python train.py --hidden_act="squared_relu" --balance_bias=true --init_std_router=0.0211
Below are experts of layer 4 (counted from 0) of a mixture-of-experts language model. Rows are named router (the router's row for the expert) and show model dimensions 0-255. Each number is 200 + 40 x the weight over its row's rms, rounded and kept within 0 to 999.
After each expert's rows: "mostly gets" lists some tokens that are sent to it at least half of the time; "gets" lists some tokens that make up at least twice as much of what it gets as of all text. This comes from a sample of Wikipedia text that the model never trained on. Tokens count by the router's weight.

# expert 48
router,211,186,206,180,222,153,182,202,236,224,257,239,292,242,220,189,121,140,231,248,163,185,190,161,221,121,166,227,189,184,211,200,213,211,144,202,181,84,224,102,224,209,161,184,173,189,145,173,192,97,205,232,270,182,148,202,247,193,165,225,208,230,192,261,222,205,185,157,266,212,233,210,218,272,217,235,156,170,215,213,209,173,167,231,222,203,241,229,220,177,246,227,193,177,282,198,257,170,190,102,217,122,258,183,267,220,211,178,260,253,268,225,160,267,201,234,180,250,125,228,193,214,219,237,171,169,210,158,165,218,234,244,145,270,145,118,188,217,147,243,231,211,159,180,163,226,230,190,248,165,201,232,207,216,152,201,257,290,186,179,195,159,252,158,279,240,166,210,156,82,138,172,185,252,237,139,194,181,168,210,167,230,210,162,207,134,159,201,190,237,211,185,204,226,236,193,193,169,264,238,263,188,230,185,217,151,236,207,149,165,189,239,230,176,207,179,195,175,198,168,205,173,273,243,127,184,189,189,188,111,195,207,189,190,207,231,319,227,188,162,195,153,201,193,169,231,203,251,271,191,137,160,201,192,181,115
mostly gets: "In ", "during ", "After ", "in ", "During ", "within "
gets: "in ", "In ", "after ", "during ", "on ", "of "

# expert 183
router,190,198,184,233,198,156,175,205,215,188,244,208,252,244,291,188,147,180,161,223,211,189,158,123,186,190,146,219,223,174,231,128,200,192,150,233,209,170,229,178,252,174,215,217,142,190,177,112,204,215,279,192,232,141,144,135,245,195,212,246,240,204,164,250,238,194,228,160,250,264,249,126,222,206,199,203,200,85,181,235,167,179,176,225,199,221,240,206,249,198,210,235,128,176,232,196,159,133,192,161,233,109,202,158,241,247,189,187,188,219,280,220,167,248,179,238,207,214,170,240,159,232,265,214,207,150,211,217,142,195,228,205,155,238,176,141,109,218,162,266,249,225,182,213,216,224,277,239,200,188,183,193,194,216,165,179,231,237,188,151,185,194,178,190,214,168,194,227,181,187,201,192,288,220,318,132,184,123,254,243,226,209,121,160,199,184,204,237,169,207,201,173,193,255,264,187,177,155,184,182,144,213,127,253,132,158,222,203,178,69,159,185,199,149,189,198,196,180,197,165,156,221,261,230,171,266,207,159,235,105,226,221,198,207,206,227,303,183,140,217,180,115,171,193,178,216,180,198,196,283,192,147,277,181,177,180
mostly gets: "into ", "of ", "Of ", "of", "in "
gets: "of ", "in ", "into ", "of", "de ", "Of "

# expert 150
router,175,265,181,203,238,194,253,200,237,246,250,130,222,213,295,141,220,257,107,191,228,215,195,203,228,179,225,232,193,178,242,167,264,176,144,239,236,184,195,194,222,166,200,161,264,202,238,197,241,209,300,173,237,199,208,193,134,180,111,309,239,237,162,244,222,218,286,170,201,241,241,184,206,209,180,176,189,107,193,241,155,192,170,220,242,206,217,262,233,185,204,204,119,168,209,279,89,175,135,172,212,157,130,188,229,211,226,186,212,278,199,175,174,245,170,169,204,235,133,191,167,201,228,184,247,124,197,190,179,220,220,165,138,195,165,119,158,200,159,177,244,218,148,197,142,163,198,249,196,214,195,214,267,255,209,214,248,222,202,213,210,206,245,223,195,147,167,152,44,166,159,164,216,181,237,166,239,147,174,175,235,193,189,205,185,127,235,149,158,228,228,148,212,183,207,152,163,198,222,238,221,184,246,206,188,175,149,176,178,206,190,210,235,154,200,134,174,196,230,200,215,161,186,222,172,244,195,198,204,165,222,157,191,314,193,201,325,207,225,196,175,222,229,216,198,133,167,216,220,260,148,157,240,220,213,133
mostly gets: "), ", "\", ", ",\" ", "\"), ", ", ", ".), "
gets: ", ", "), ", "\", ", "', ", ",\" ", "., "

# expert 186
router,199,247,189,208,218,191,223,186,222,230,213,64,250,238,225,129,198,213,160,214,159,147,175,116,247,170,164,224,210,166,266,195,221,175,187,232,213,149,231,230,187,184,227,223,240,192,248,167,172,203,227,153,243,106,178,180,124,171,125,233,211,264,216,302,224,205,224,166,215,278,221,186,209,254,170,193,150,162,218,267,135,227,158,286,233,225,213,274,212,204,199,164,149,170,210,266,134,120,176,184,188,199,166,180,242,185,206,209,243,237,200,186,160,166,196,222,255,227,152,177,199,250,227,169,192,116,210,244,183,122,247,213,186,177,173,175,191,188,105,197,201,223,164,150,170,214,188,208,230,185,232,182,219,197,205,195,223,198,255,125,228,178,221,174,269,187,194,196,129,157,170,202,222,247,231,159,202,202,184,190,229,183,196,193,203,103,203,99,177,167,237,144,182,193,216,160,222,158,224,227,245,177,222,175,156,166,222,179,222,125,158,235,190,162,197,159,199,213,232,210,229,211,184,171,219,159,213,159,205,138,208,197,207,322,58,259,291,223,204,179,202,239,211,196,215,146,259,296,226,261,180,223,216,210,188,121
mostly gets: ",\" ", "\", ", ", "
gets: ", ", "), ", "\", ", ",\" ", "., ", "—"

# expert 246
router,186,220,185,188,233,181,185,209,234,225,298,196,240,233,219,227,176,141,175,198,209,141,136,161,172,208,133,210,233,155,186,208,189,277,152,224,150,135,272,159,219,224,244,266,198,192,203,193,162,214,255,195,186,196,112,299,206,158,121,215,160,164,196,224,217,154,199,182,178,202,199,203,154,238,241,185,232,161,240,223,140,232,144,260,223,155,221,203,228,217,212,235,166,134,253,209,220,129,190,132,182,104,236,172,259,262,227,195,234,144,270,140,198,201,161,223,170,198,180,230,146,243,213,194,186,112,236,203,159,203,204,243,131,270,188,136,130,172,183,300,257,176,144,184,185,185,197,229,225,181,188,180,223,267,190,193,232,159,212,179,208,187,210,191,253,187,207,182,169,182,208,159,242,202,203,113,165,171,244,215,278,166,159,196,159,74,224,210,224,197,223,174,187,239,196,166,179,176,200,203,286,194,160,249,195,215,229,223,198,124,171,201,191,123,205,202,173,173,205,216,133,229,231,229,195,193,187,115,207,150,220,212,155,256,178,242,286,201,159,176,109,173,221,260,155,206,179,287,239,282,163,162,226,230,160,219
mostly gets: "On ", "along ", "on ", "upon ", "of ", "onto "
gets: "of ", "on ", "in ", "On ", "along ", "into "

# expert 90
router,221,257,182,171,177,160,229,168,266,274,248,162,254,210,248,155,136,190,146,212,238,192,195,145,193,214,137,251,209,205,170,214,187,195,180,243,191,198,222,151,193,162,241,178,203,146,255,178,245,190,251,139,197,217,193,214,123,193,168,185,170,195,225,235,192,136,229,178,211,190,258,209,163,216,233,205,196,154,204,265,185,158,146,308,189,234,204,244,248,193,199,165,146,200,272,181,166,194,116,139,171,188,144,212,294,216,199,190,181,177,206,191,182,215,154,248,186,173,197,225,125,248,163,158,166,178,221,223,158,168,210,238,160,197,185,171,161,184,228,285,186,224,165,207,236,206,291,253,250,154,128,148,242,209,222,190,259,215,198,155,164,160,250,214,220,135,174,197,122,108,195,193,281,197,261,190,174,179,208,190,239,266,178,192,158,217,181,182,240,194,229,168,194,239,206,201,205,167,251,225,285,279,176,184,120,221,239,258,189,117,179,282,154,207,165,154,148,219,214,179,129,182,195,154,196,140,184,72,180,172,279,233,173,243,211,276,274,284,192,230,198,205,161,216,170,114,210,199,212,219,197,227,222,185,226,211
mostly gets: "2", "4", "3", "1", "5", "0"
gets: "2", "1", "3", "4", "5", "0"

# expert 16
router,176,201,137,174,188,186,225,237,226,178,228,172,155,264,234,176,215,174,178,187,235,148,170,134,219,161,219,223,176,181,250,260,245,182,167,269,159,169,168,135,233,190,188,147,200,156,242,200,203,231,291,193,247,186,183,221,117,217,146,235,199,253,211,219,259,211,207,129,281,298,209,192,178,206,198,219,163,190,206,272,182,214,150,248,242,252,249,189,191,227,201,244,161,152,246,258,176,121,222,135,191,141,200,150,213,201,227,179,244,229,236,202,189,186,241,295,185,203,149,162,193,176,209,157,223,181,181,194,170,136,267,207,130,185,133,195,129,183,181,193,316,214,228,155,268,221,213,240,269,207,201,156,204,171,185,115,215,202,180,183,224,190,143,195,217,142,157,204,164,162,106,153,194,185,236,142,208,99,174,206,274,244,181,172,176,194,199,173,166,190,235,190,192,174,199,151,183,185,205,213,244,167,214,295,121,214,180,276,179,177,177,216,208,159,210,173,176,172,180,227,114,193,193,171,154,147,185,167,167,158,267,245,210,235,230,242,259,206,180,225,173,186,228,245,202,122,192,184,229,199,123,254,212,317,166,151
mostly gets: "ple", "Ple", ", ", "., "
gets: ", ", "(", "), ", "; ", "., ", "ple"

# expert 91
router,200,207,208,174,198,136,168,243,274,217,275,155,221,211,234,145,163,119,180,205,191,171,227,166,241,163,187,228,251,277,231,227,246,167,183,262,242,137,209,165,234,171,244,176,209,153,295,121,182,208,226,243,231,185,150,282,173,167,197,184,240,157,160,217,194,179,214,192,210,200,184,214,173,216,154,174,141,139,221,202,173,214,168,277,196,273,221,211,185,191,237,225,226,161,260,230,191,120,109,156,130,193,203,170,218,196,234,148,272,260,181,196,238,198,200,248,198,186,192,192,151,182,148,165,206,187,214,191,158,146,199,253,202,267,137,179,135,187,245,245,267,215,98,223,213,239,216,272,278,233,115,145,189,188,216,144,271,221,238,150,156,209,173,161,233,183,190,180,52,201,147,149,213,214,222,199,211,254,173,174,152,191,200,184,196,191,241,188,188,176,174,154,183,128,197,159,212,177,199,244,200,206,204,277,136,161,230,195,174,188,164,204,156,189,187,198,222,187,178,207,138,251,211,219,217,191,231,212,165,179,210,275,194,241,229,247,362,234,219,226,169,230,228,240,203,208,203,259,236,233,183,179,194,272,218,223
mostly gets: "(", "was ", "[", "were ", "(\"", "is "
gets: "(", "was ", "is ", "were ", "are ", "["

# expert 120
router,166,196,224,150,128,160,131,259,210,225,244,192,247,237,225,198,194,267,244,249,209,155,181,202,167,200,193,224,228,208,223,210,236,210,155,213,206,150,217,124,250,163,239,168,211,169,187,146,169,210,202,203,261,177,136,122,207,203,144,221,187,184,208,291,179,241,217,157,189,238,171,178,145,247,166,199,132,173,286,218,157,193,143,239,208,250,223,210,193,212,260,152,218,226,255,170,192,246,246,213,165,191,194,184,188,208,246,156,224,197,165,202,186,222,205,216,213,250,156,245,187,226,245,146,166,146,191,177,174,143,225,229,237,209,109,117,165,197,187,215,205,215,176,216,239,165,185,297,267,240,152,158,145,175,239,213,217,201,238,195,177,228,219,212,157,72,225,195,92,202,135,161,233,192,263,143,201,139,186,235,210,200,109,248,209,195,271,283,186,220,124,234,221,224,185,196,221,137,265,189,255,189,249,256,191,170,189,171,109,143,172,265,214,185,198,174,165,213,148,174,225,234,194,212,148,159,246,167,219,173,233,218,184,213,254,292,223,190,236,262,139,228,213,222,125,171,211,221,191,223,126,155,246,267,213,264
mostly gets: "h", "H", "have ", "K", "had ", "w"
gets: "H", "h", "K", "W", "k", "w"

# expert 83
router,199,192,212,193,158,67,191,222,216,175,237,222,258,181,243,169,197,135,114,226,201,202,151,166,252,142,204,229,246,234,199,197,181,180,158,233,235,215,228,149,212,179,225,153,169,122,217,156,143,147,200,223,230,159,236,176,175,204,130,227,194,229,243,220,215,184,231,132,225,254,191,119,161,214,178,217,210,231,233,184,169,202,146,202,177,255,210,204,300,243,225,213,164,208,255,234,162,115,226,112,138,161,203,131,214,180,158,223,218,273,196,167,260,185,134,201,221,219,221,219,157,254,233,199,203,87,231,212,181,180,261,199,202,248,142,192,130,172,172,250,217,171,192,189,179,246,200,186,343,204,195,239,140,281,213,167,264,216,213,148,207,149,187,168,296,204,209,203,158,128,152,170,261,208,212,163,193,190,172,184,234,227,215,163,143,241,227,155,229,220,216,135,225,218,192,167,239,140,212,255,268,194,224,188,191,197,215,162,199,158,198,239,216,191,200,188,224,169,143,171,216,176,187,253,196,191,183,121,193,189,182,204,140,194,210,210,341,192,212,209,202,200,274,207,122,196,234,242,213,188,150,205,241,277,207,170
mostly gets: "December ", "February ", "May ", "April ", "August ", "March "
gets: ", ", "June ", "May ", "April ", "July ", "October "

# expert 176
router,184,228,237,147,110,141,193,261,227,202,276,203,245,193,192,148,172,213,172,189,220,155,205,138,197,239,162,206,186,212,233,158,263,224,157,244,238,117,229,193,218,119,189,142,149,165,151,160,203,188,257,138,266,182,172,197,261,205,208,241,252,206,169,215,190,208,213,162,197,313,193,170,179,251,213,214,134,140,200,215,154,184,202,236,230,184,204,346,239,215,209,193,242,139,280,264,180,170,246,134,193,190,209,197,251,208,237,219,179,215,223,155,268,203,195,217,188,243,225,242,167,184,218,192,246,158,220,190,146,205,246,301,215,210,117,170,149,245,190,213,200,209,204,224,209,211,214,213,241,280,173,217,205,254,222,140,202,235,172,165,234,176,179,172,265,134,223,190,146,204,210,171,263,244,253,123,180,174,252,219,270,218,188,229,156,177,223,164,235,223,140,185,228,273,230,114,203,195,241,234,184,218,181,220,143,202,175,227,230,164,147,178,203,245,154,181,149,194,108,232,159,231,204,231,169,201,217,147,296,120,289,247,250,224,180,233,263,220,214,212,164,219,230,176,183,203,222,248,224,183,138,159,237,225,198,171
mostly gets: "13 ", "11 ", "14 ", "Five ", "12 ", "26 "
gets: "of ", "2 ", "3 ", "1 ", "5 ", "4 "

# expert 27
router,194,193,173,189,236,200,206,207,206,254,199,179,228,257,294,138,200,186,138,178,233,195,253,186,233,194,139,240,192,200,210,191,198,251,169,237,168,145,194,158,283,105,284,195,239,104,214,190,248,171,251,237,240,189,193,229,189,139,147,223,247,155,150,223,244,141,207,186,295,185,186,164,155,203,178,225,216,227,199,255,120,232,157,239,242,276,295,220,246,199,208,243,193,178,235,172,202,155,140,214,125,227,185,188,186,202,239,177,204,235,236,188,244,220,186,197,177,176,159,174,131,222,190,166,118,201,211,193,165,147,248,178,168,196,207,167,147,196,199,200,295,234,195,197,214,182,234,277,269,198,157,193,226,212,247,94,227,234,161,203,180,196,259,243,248,219,206,228,131,225,159,172,240,190,245,237,196,170,154,218,236,170,240,229,227,226,231,162,147,233,200,177,205,231,212,175,195,225,200,218,225,220,177,248,158,180,167,167,180,124,162,293,148,185,229,195,244,172,139,214,208,217,217,182,197,199,313,158,242,175,184,198,154,242,167,215,314,133,188,210,120,234,218,248,173,209,154,152,207,252,166,198,268,188,165,92
mostly gets: "became ", "become ", "been ", "=", "was ", "Occupations"
gets: "was ", "is ", "a ", "=", "became ", "an "

# expert 155
router,228,230,248,159,161,237,180,222,255,206,228,154,244,272,237,209,160,217,144,199,245,157,176,125,181,242,164,304,212,205,180,230,202,243,186,236,165,195,244,109,222,191,222,191,203,136,199,121,239,218,238,189,248,212,159,145,215,209,158,224,202,166,140,203,281,231,245,193,181,227,221,177,195,172,203,194,260,156,285,210,146,286,156,222,252,195,157,160,303,197,234,159,128,151,261,194,181,183,132,203,155,183,207,213,246,229,268,182,206,251,261,227,184,204,178,268,219,207,201,229,203,228,165,193,216,149,209,217,149,161,223,241,186,237,154,186,155,171,180,185,226,192,217,154,245,185,281,321,215,187,166,203,276,177,213,150,249,199,267,92,181,148,210,192,254,181,230,230,150,230,246,188,200,198,259,157,192,186,174,174,205,193,249,187,170,156,252,184,270,167,261,195,291,239,222,186,140,208,249,215,146,295,205,220,234,128,231,272,198,157,203,238,208,112,144,168,225,191,150,185,133,179,186,210,157,154,215,187,204,167,259,216,224,231,249,217,239,193,166,235,153,234,197,180,159,212,239,263,215,197,157,231,225,225,201,208
mostly gets: "y", "Born", "Succeeded ", "Website", "Preceded ", "Died"
gets: "y", "= ", "1", "ay", "ed", "4"

# expert 94
router,259,230,131,191,195,163,217,198,224,241,218,166,213,213,225,237,178,200,152,229,199,157,142,123,197,182,177,173,242,281,230,195,207,226,222,253,205,173,192,116,201,201,239,171,202,190,186,192,182,179,174,238,202,205,164,267,162,158,137,240,158,259,184,172,237,178,265,153,260,183,243,161,172,211,204,222,197,187,177,233,155,190,176,232,203,231,211,227,168,208,213,175,146,212,254,231,96,154,195,163,178,157,167,132,256,250,159,156,233,198,268,212,229,286,171,260,177,204,152,185,206,156,190,219,187,86,178,186,192,147,189,257,155,281,159,176,173,247,127,229,212,177,204,170,238,166,249,244,273,153,190,229,272,236,220,162,196,181,224,99,221,115,181,190,271,146,211,290,155,147,187,154,160,254,254,180,218,210,252,280,217,193,244,163,233,247,188,167,210,253,219,127,157,193,244,174,195,186,195,209,260,233,237,227,190,179,172,176,147,97,246,215,207,116,235,146,167,210,199,244,160,243,212,200,163,85,165,183,285,202,256,175,222,232,184,194,237,189,141,183,176,164,164,218,205,199,241,212,224,244,173,228,244,197,223,132
mostly gets: "back", "water", "book", "fire", "country", "cross"
gets: "-", "al", "er", "le", "y", "on"

# expert 162
router,190,161,248,168,214,184,169,181,203,179,243,201,290,199,287,182,178,215,127,177,251,206,153,151,263,239,184,218,233,199,241,187,251,192,118,225,241,178,217,178,244,158,217,184,148,200,242,185,185,178,172,209,227,200,175,209,217,199,214,294,189,184,212,292,190,125,227,167,246,212,199,166,148,246,163,221,176,191,242,218,207,200,172,223,190,118,309,235,206,184,258,234,196,140,257,253,123,143,220,156,215,162,207,137,245,227,275,173,193,193,198,194,203,153,145,249,218,219,174,249,74,164,198,153,223,132,175,171,165,179,241,261,174,247,146,200,129,209,243,266,264,225,195,225,251,269,260,272,237,189,109,222,196,252,259,138,229,258,283,174,190,188,202,197,238,130,207,160,148,231,197,192,243,160,251,154,177,203,255,188,197,214,148,199,207,166,274,192,171,200,207,207,255,235,199,172,179,224,193,170,207,211,161,209,181,160,154,268,208,154,196,186,192,232,174,124,103,212,149,212,191,187,209,251,124,217,226,183,201,144,240,216,185,192,152,219,312,178,216,235,168,195,195,268,188,156,193,248,193,234,209,241,211,221,179,174
mostly gets: "of ", "Of ", "de ", "studied ", "studying ", "representing "
gets: "of ", "for ", "in ", "de ", "to ", "at "

# expert 145
router,228,260,257,171,204,164,225,203,195,219,232,191,172,211,221,126,167,186,175,188,173,173,194,178,186,212,160,266,176,238,197,165,292,254,106,260,246,157,181,157,197,143,268,144,211,170,202,202,213,192,223,151,210,105,221,203,211,134,182,205,183,188,246,247,216,194,224,177,183,213,187,151,168,257,236,193,139,190,271,200,200,210,139,194,217,196,247,271,216,151,216,161,206,164,262,220,97,160,188,154,139,232,146,180,230,191,209,169,241,245,244,190,135,271,147,271,204,311,140,151,244,201,256,181,161,103,216,228,181,185,217,212,177,248,157,167,217,223,229,269,194,184,108,105,151,221,210,224,222,212,177,176,180,196,212,128,210,205,193,163,189,151,225,187,179,193,161,180,143,218,210,130,241,181,210,152,161,142,246,251,225,203,184,191,149,93,189,123,207,252,183,181,209,219,249,179,182,200,184,241,262,220,206,253,204,196,184,193,163,207,243,290,203,217,208,99,176,186,192,179,149,256,228,157,110,170,257,181,210,181,181,212,164,276,207,201,270,243,205,227,189,195,187,207,179,159,195,261,214,218,170,219,208,207,265,112
mostly gets: "). ", ".\" ", "\". ", "'. ", ". ", "! "
gets: ". ", ": ", "). ", "; ", "\". ", "\n\n"

# expert 211
router,199,215,200,162,156,202,181,173,225,257,227,167,296,261,257,173,184,145,195,262,169,158,227,142,206,202,171,238,262,285,236,221,230,190,154,287,224,138,253,169,184,156,227,184,247,134,289,160,227,163,263,214,220,181,172,201,202,145,160,246,241,163,143,214,249,172,240,192,258,236,166,194,260,213,195,200,161,234,196,231,159,203,150,249,164,251,229,220,214,200,265,251,199,169,206,190,190,97,147,157,172,230,124,145,301,183,241,155,206,249,218,166,152,235,165,200,181,191,195,163,95,210,307,167,197,167,239,219,163,235,201,194,236,209,148,146,191,197,223,175,220,218,80,237,241,192,221,237,249,204,127,213,247,196,235,143,190,221,181,184,166,212,223,189,244,171,150,231,155,224,126,176,183,261,219,244,228,211,247,262,205,163,185,187,240,175,224,216,184,237,158,151,193,116,218,166,199,143,269,199,211,172,215,220,170,189,201,188,136,180,180,233,167,143,173,202,176,185,131,227,187,227,201,202,207,142,247,229,192,171,228,227,191,304,236,206,262,164,231,231,207,200,251,215,171,222,239,298,226,261,167,231,211,255,183,171
mostly gets: "was ", "were ", "they ", "been ", "would ", "They "
gets: "was ", "is ", "were ", "are ", "be ", "been "

# expert 72
router,210,217,209,187,197,151,210,223,264,288,320,170,277,198,221,193,176,126,122,192,203,161,220,83,166,224,194,250,189,208,139,267,237,205,179,255,173,192,237,167,164,187,202,191,160,135,232,158,205,132,246,185,235,180,159,229,160,198,153,217,188,184,234,275,209,209,197,167,184,212,211,210,166,213,212,241,192,127,257,253,168,215,166,281,198,194,200,213,214,184,227,203,240,173,212,204,141,147,167,199,203,195,133,180,289,182,227,155,200,241,218,192,189,185,153,258,194,177,204,214,106,219,198,154,195,190,207,220,166,144,172,258,175,203,198,192,123,159,191,306,203,189,178,206,244,212,275,271,215,151,158,131,217,218,176,165,240,226,197,146,169,139,186,184,189,104,177,186,162,137,189,188,253,176,238,188,204,139,143,163,228,225,240,193,169,210,178,195,203,187,230,196,222,183,212,199,206,168,291,260,246,249,143,239,104,199,216,236,189,150,187,286,149,171,186,91,207,155,151,201,142,166,240,181,158,176,184,155,198,175,271,223,163,272,211,231,319,196,223,226,167,248,158,180,217,160,203,246,220,242,208,240,201,214,168,172
mostly gets: "6", "10", "3", "11", "7", "5"
gets: "1", "3", "6", "2", "5", "4"

# expert 249
router,170,186,120,193,176,166,220,230,204,236,218,197,159,202,244,156,205,193,157,173,202,159,215,168,226,142,230,218,198,164,208,214,211,196,160,223,191,184,108,151,235,129,198,138,176,152,232,236,205,166,251,201,250,144,232,189,145,227,112,261,252,221,204,239,218,212,282,131,240,232,212,172,190,205,210,199,182,95,227,278,168,221,138,227,226,238,223,214,220,170,230,277,153,154,253,199,189,167,167,152,188,160,195,181,250,178,243,172,192,227,178,171,205,169,221,237,226,271,77,183,166,221,216,163,241,122,168,187,175,194,262,209,177,174,175,204,140,221,180,241,295,246,222,183,206,206,220,217,266,249,158,202,183,206,242,129,225,216,169,190,210,160,197,209,202,181,148,180,62,160,70,167,189,218,221,139,215,193,163,212,260,241,181,253,209,200,240,193,159,190,219,154,213,161,172,163,156,205,232,262,225,172,204,266,177,181,137,273,132,185,203,209,216,177,190,157,202,194,175,208,160,172,173,205,152,179,170,153,181,185,258,209,222,223,208,221,346,201,150,236,188,187,217,208,170,173,177,190,198,223,134,213,249,325,173,140
mostly gets: "', ", "), ", "., ", ")}, ", "\", ", ", "
gets: ", ", "), ", "', ", "., ", "\", ", ")}, "

# expert 26
router,241,168,200,168,149,201,217,238,310,241,317,175,219,204,198,212,178,171,221,187,197,167,185,62,206,194,184,212,175,193,222,210,239,161,179,210,182,179,227,175,209,229,208,190,260,137,177,135,208,131,220,138,244,197,138,193,218,188,158,195,226,246,150,150,188,145,175,199,191,266,195,196,214,250,167,145,136,168,211,283,157,257,97,186,166,238,226,231,232,215,177,191,129,161,290,191,217,92,219,196,203,133,219,205,238,206,204,196,240,199,225,245,248,263,185,269,196,233,222,255,177,203,235,181,210,187,225,214,181,155,240,283,196,185,150,148,154,220,173,259,271,248,166,234,192,173,195,197,222,272,139,146,239,209,195,141,204,245,164,163,202,215,184,212,242,211,162,209,164,215,192,216,253,246,215,90,221,140,220,222,217,250,206,200,150,174,240,216,190,212,134,226,250,183,223,170,207,160,218,258,204,216,210,226,86,221,245,232,176,203,178,190,220,202,155,161,195,175,143,178,208,251,170,260,198,199,236,127,223,214,229,200,191,250,250,294,285,158,173,212,186,162,265,161,210,146,277,241,232,196,157,170,213,260,202,181
mostly gets: "11 ", "31 ", "26 ", "37 ", "33 ", "13 "
gets: "3 ", "4 ", "2 ", "5 ", "6 ", "1 "

# expert 117
router,227,202,257,180,230,104,169,205,237,196,255,241,264,164,240,172,177,143,150,281,181,164,221,161,281,172,229,235,223,221,193,231,147,214,109,216,201,218,212,172,247,203,211,198,200,130,182,177,145,179,225,216,309,149,212,139,143,202,184,223,197,240,201,213,262,228,210,196,203,225,184,211,177,286,187,243,200,227,197,215,155,213,139,196,203,212,243,213,213,243,171,170,204,172,276,231,200,156,222,210,157,124,205,183,197,241,211,231,217,258,225,220,229,253,168,194,214,228,235,243,202,222,207,226,239,112,215,190,137,238,258,217,222,259,170,140,176,200,187,208,232,144,172,213,231,210,191,221,247,207,150,232,169,246,189,150,226,250,165,185,188,179,245,164,316,209,198,197,165,60,92,196,235,252,264,145,221,106,251,223,222,229,192,176,113,252,195,168,247,179,164,193,239,189,208,198,235,195,229,261,301,209,208,205,217,174,199,182,180,138,161,284,224,153,181,183,195,189,112,167,209,182,230,255,172,170,161,162,254,193,177,235,188,198,220,163,273,182,187,261,160,192,242,209,190,208,209,242,226,248,122,110,207,262,209,160
mostly gets: "December ", "February ", "April ", "August ", "May ", "March "
gets: "In ", "October ", "June ", "January ", "March ", "November "

# expert 108
router,201,204,160,204,180,188,245,228,215,259,212,131,205,292,260,122,183,200,135,190,197,141,194,179,188,92,146,233,197,262,203,165,202,240,135,199,205,196,218,149,189,182,248,223,229,182,204,180,145,213,214,126,214,98,225,147,199,161,191,222,147,158,220,240,305,219,216,157,210,264,203,210,207,318,185,226,174,181,271,193,195,202,142,260,160,191,231,225,222,241,210,126,209,164,219,262,135,218,168,235,140,215,265,174,241,193,214,190,238,205,267,210,161,285,208,222,169,215,181,208,216,245,266,192,118,116,202,218,200,141,213,229,162,266,151,161,230,178,200,271,186,175,155,126,205,233,198,242,198,219,173,227,169,131,206,159,229,214,197,175,166,113,279,142,284,117,159,211,154,184,155,181,207,208,211,177,178,149,233,269,233,218,186,222,196,138,211,120,247,235,202,168,212,229,221,235,226,224,233,210,232,213,217,227,192,240,229,177,199,216,217,238,172,190,172,99,198,167,195,233,155,190,228,228,167,124,281,186,221,185,189,198,172,232,195,232,266,234,218,214,187,198,186,226,215,189,272,254,228,291,169,235,190,207,253,192
mostly gets: "However", "\". ", "because ", "but ", "While ", "though "
gets: ". ", "that ", "but ", "\". ", "). ", ".\" "

# expert 210
router,194,225,226,241,160,202,177,256,250,291,233,154,257,219,182,167,159,242,180,224,160,152,177,183,221,166,191,155,201,202,173,166,233,159,155,174,178,153,175,173,204,136,234,170,205,141,160,166,205,185,133,142,309,148,224,193,176,205,151,192,169,195,220,281,247,122,229,132,247,282,206,178,128,222,187,190,182,169,222,238,98,292,168,244,232,253,212,163,266,166,223,149,200,173,250,212,181,154,167,210,176,168,260,103,201,257,246,201,269,221,216,196,200,226,208,305,259,245,165,262,167,273,231,241,218,148,189,205,160,202,253,222,176,185,108,167,188,230,195,244,162,228,174,214,286,193,232,239,240,215,201,207,177,195,212,182,208,253,198,180,183,211,178,201,201,179,233,181,122,145,154,129,238,163,231,148,104,137,192,218,227,205,218,171,163,234,261,226,186,224,151,206,257,150,191,204,176,193,203,228,230,242,216,226,169,215,182,201,206,177,110,224,217,165,139,188,216,166,136,174,226,193,195,215,161,196,180,140,207,175,233,235,156,303,250,286,209,205,186,242,150,201,166,170,138,210,166,215,214,209,175,125,263,197,202,193
mostly gets: "Th", "D", "H", "J", "T", "B"
gets: "C", "D", "B", "T", "S", "P"

# expert 137
router,221,165,159,215,192,177,240,195,258,189,207,219,202,247,322,164,193,150,185,226,163,190,206,165,220,189,160,249,218,164,300,198,185,187,172,278,197,231,159,146,224,173,301,223,185,170,243,180,187,209,186,232,261,136,187,156,160,176,143,225,211,242,208,183,217,147,183,172,195,246,211,247,177,227,217,227,166,237,290,199,186,234,171,271,208,190,200,239,263,144,247,165,195,204,295,234,143,200,177,202,180,164,205,176,232,175,180,165,181,179,248,227,173,272,176,248,181,227,217,206,154,202,208,144,229,135,190,188,119,243,277,216,169,192,151,114,173,181,227,199,179,241,180,158,286,183,227,188,312,203,174,183,218,221,170,210,258,251,186,133,171,189,230,189,267,172,97,215,125,141,203,150,248,239,235,169,157,174,254,264,197,221,178,142,223,169,215,179,229,194,192,212,189,188,293,157,214,146,183,237,234,225,229,201,142,149,191,228,158,150,159,269,151,132,176,147,127,149,143,197,208,260,229,199,203,148,231,175,235,153,281,171,174,187,194,287,256,178,177,205,158,237,175,236,212,181,228,243,188,254,134,197,200,216,170,162
mostly gets: "\n\n", "\". ", "'. "
gets: "\n\n", "\n", ". ", "\". ", "). ", ".\" "